Below are experts of layer 8 (counted from 0) of a mixture-of-experts language model. Rows are named router (the router's row for the expert), down (a neuron's output weights, with its number) and show model dimensions 0-159. Each number is 500 + 25 x the weight over its row's rms, rounded and kept within 0 to 999. Numbers have three digits each.
Before each expert's rows: "comes before" lists some tokens at least twice as common just after its tokens as in all text; "raises" lists some tokens whose logits its average output raises strongly, later layers aside. This comes from a sample of Wikipedia text that the model never trained on. Tokens count by the router's weight.

# expert 2
comes before: " the", "–", " a", " to", ")", " his"
raises: ",", "-", " |", ".", " in", " ("
router:495501476518500501489521501530490479538514474511513485536513502528510512478509520538478503500550500494509523510572448524540461483493488505550479525478517495514492523469515534499533492497508521508507470527559462510536502508508510493484481480501502492514481489473481494504495496488570535458481578500506468500460522480509482479497499533532479531554494510514557456516515519527493510492483526485542460544549505506522493487477544527522527482491503480499523477516480484528467489491509516
down0:482479521463523495511501495427519493492497501462500510506533528508511445527478513533483509530486540510519476480478530492513530471525471467495510525499503513488534518531476491503481494530484437500489506496512482482513488496502574475528519482483492526510504504483539464489477461489525519542529467502456546429504493505436476528488499488511469498534504466488473523517530509522479538509483518529474520484504499512516521455512486495507470533506529492484518502498475452504495518457517510
down1:499547556510490484490465532522514513484465507512502507515469483548492504539511495487503500543441483493501531542476455526493512532490509516500469503516530484530517481503526508473538516541488474484487473487475488480504471482489557487512490468494467528512501527506527519542541494533498494479509481508526467514469490539531487500488512531470505504466478564502479505510478496534473493507425490477525507490522504502491473467494517509492472501492516434480497490476505498528512471481496510
down2:461531457496492520486465514497473557512488455489510524472480527508505502468489489492515513502548496477489472519523499530485499465501504490536496519499506502546506517499491493497502508510526535532504486476480508554508547507495511460481507470457494536479489493467496529490560469524500447504537470494512496549495487479478520517509472516462559477461530534487500520486510493498498516476493538488542505504536506507486539486457493530518502496485475461486480495521494466472483501468503460
down3:518546479484532470499492551530492472488484473546462465486490472499480469562540444530491504467501518543512548479535492482537490497451496495537508504505507492476457527482511484484493462547516522543512535522477512498524488475512491526533497453503521492488508463480525447517514477526491511457533482506497549482461533485490499467508516477475530494501460517545512487509514516482430466495491506501480500538485503475521440500464528542494498508539456507470493483452527494537537462509511471
down4:508488510486576451518489500512473430466499504564494449471542531503495461523500532487486486491514524522522489498481485451495491513526501500494481508519499511502487521523527476533514513509476490478520481491503482499497530485532494521513509510528518482507498461464509539452518550523492505478529528495482510466518519545519429476540479483433503516478498492462440505488502520465501469503493528495504471498510469449505532488530483510505500525492475540508513501489502462500517504452476494

# expert 4
comes before: "\n", "-", " The", "==", "The", " He"
raises: "\n", " The", "E"
router:509576502526551477491528522498513582528491504522463460533529494501488486483540539511498548512493459549484500482498515496492524525468536514507541538452499487527476523503493468500514489496533530502490491544486482500518527519483488513493465516471514540512505510481494502516540532486511528487512502480459529492492521512532504490514534487480524466518488511476508496515506543479514502501443459547542466512517477478476517454495499493549517516482508500541472479529498492526504519512517490
down0:478480453485503482506479476520466519463523532544532487485502496507483528433530524506508504526449482473503553511508471487515497495501529495534509495482466487488469511510513497462513525517482499478512531433548511456518500486460512498508500514490517520516503486470509502495480523505500487472523520502511533464466468474493507517558531486471501502469506493503463512458493513492522495520524569495472512472499483493531517477527546510521540480494503446517527544512474469471538518488505499
down1:515477508478463484443537527518500510499506542535507497525502502499514519510503551489507524458545534521523492514537479525521534536540536485511510509538485510510512509472545523471474528515459501499531502467521518494477499511480521513508544479490502523507501511423513471520500498517496556496500518524515482473467568481489549484500547517507500561493504436519503503523485470475489493452520516460533481487510499502492496479530494481538519520478439515469495485483511468483450504494471499
down2:482461506501417488506534482515488500544486500472514538508539520530558474464483538504509500517499478440510451479549465517521481497528470451545542466494499473527513497530450490538524495455497552526503458529490481517498500516474495463513529486497500489475528484475525527484507545480483517543465477454484522531519521497526523513542467517501502504490505467512516541480521506509515510507518519513508497490512491479529495498489508513495503499525507515491515537492507443461522469535477509
down3:531514500493509548536502521486524478472460507500474503465496463511485484510505520478498488499515509490490520536491516543495497527510503470514515444537551516468522488529534503550476479489508540473472501512521488542481484465489456495485512546545522489516506456478524534490502548519487487518475536511560484524495496508459453486512495497503492528463494481480482437456463478492487494489467516507510481437485477513486537533499517511467471493496499543496487487528481527503511495485470527
down4:490472552466493519487500484505489503505499496488501512512497490493483481512442515435516453482541504458508499507497553506490513469521520530450502488507474473505530492533503542507513467535488521515476495478495532523494507486532494502476517512511530533527542484497527539544491508516526485473526466525476491547513498502495518559515495506510481509466517497477557508480487525480493530499458514440482511515523484515491532486488505464466535495490475481460503474514532498482485472528539465

# expert 3
comes before: " of", ",", ".", " in", " and", " for"
raises: ",", " (", " and", " –", " in", "."
router:483477497451470494526515527480458475450520520513496492503499515471529503520500494471526530501510539516541515453512473512491466478525538493493436484501489482487505494471502536511483454522517512556505512536504487480458492531481514522471504531546490492460505512532459500499530493502517489506473458527498492499526498505527521442529472483507493530462522484519504482446537515518527482503492472490517481527468493476488526487472470454455474477519487516536481519505542493498514502515535513
down0:519441513475523492517440463505446503480472521498541498492499531531510485524521511470516517530535525502514549552482520495517506486514507503490519508512458510523468472450532503482530466536501502504505490491466527501484478514513501456468533502482488506457473527492499503505467540480513497537516521531555521459510541477508493537470516487492538500490503520495481456498472516509505524518482520493485503497482487471507474493488507550554478527515515469500508418475435554483482525458523510
down1:527461512504531486485497521491524548544495484521482495499488508527487487518487518495479535506466461522499532524494536554516505510496509493490502524534544532520474527522500525502509507503488503496494496528519466460511525460524519552503492470454476521529482501475500495504538537542504497508500510513472500500483555493434512489523538502517478522500545506510502492506481466441512512529505496497494510524509494480511490488501503502508475528508501517525479554526509468490476469488486487
down2:536508479474501482511491530513502496512522509506508468486511528491500557520484477494507544538468503510491484513512502515510522484524506546504478528490532554460503503505490472502505556546486469494488544518444499550504493484478474489463522522477491477455497509474527487527498466519521521516487475491518501518495519557539542500516483500492513507508468513512525460497464457469508472473487525493519484499502513451517485504521497515504503477509526551528506489467471509518480509539519563
down3:490475512475480497493508470494487487527527529513495488472540478511482556519521485508488512491497469531476536530519508532514519508487531494491487496474502498492527484484521508544488516540528514504501546483557502541452505530476557526485582520522543527520490482506497477522457489521478536492527452500460514515504564490522524496525499536510504459520499462469495513531475545509515492535504483496479519479483532475539479466503473507505515531492491456494530443493493515459507483474511554
down4:534504500528533453445497529522493471466488446518508501520509511496489486483517488494476510434510514526470548482534513466522488502494484512478452456501545508498506512514511436488529485474477467516495518556515497525463476485478481471477520490493478495485502489517504471509473501502514492500555490456492503514495523502507524514481519508531491511477528557490512520481465498543489485537460528517519469499534521497479501496495510475530536518494482533471501520508526527519455506552485475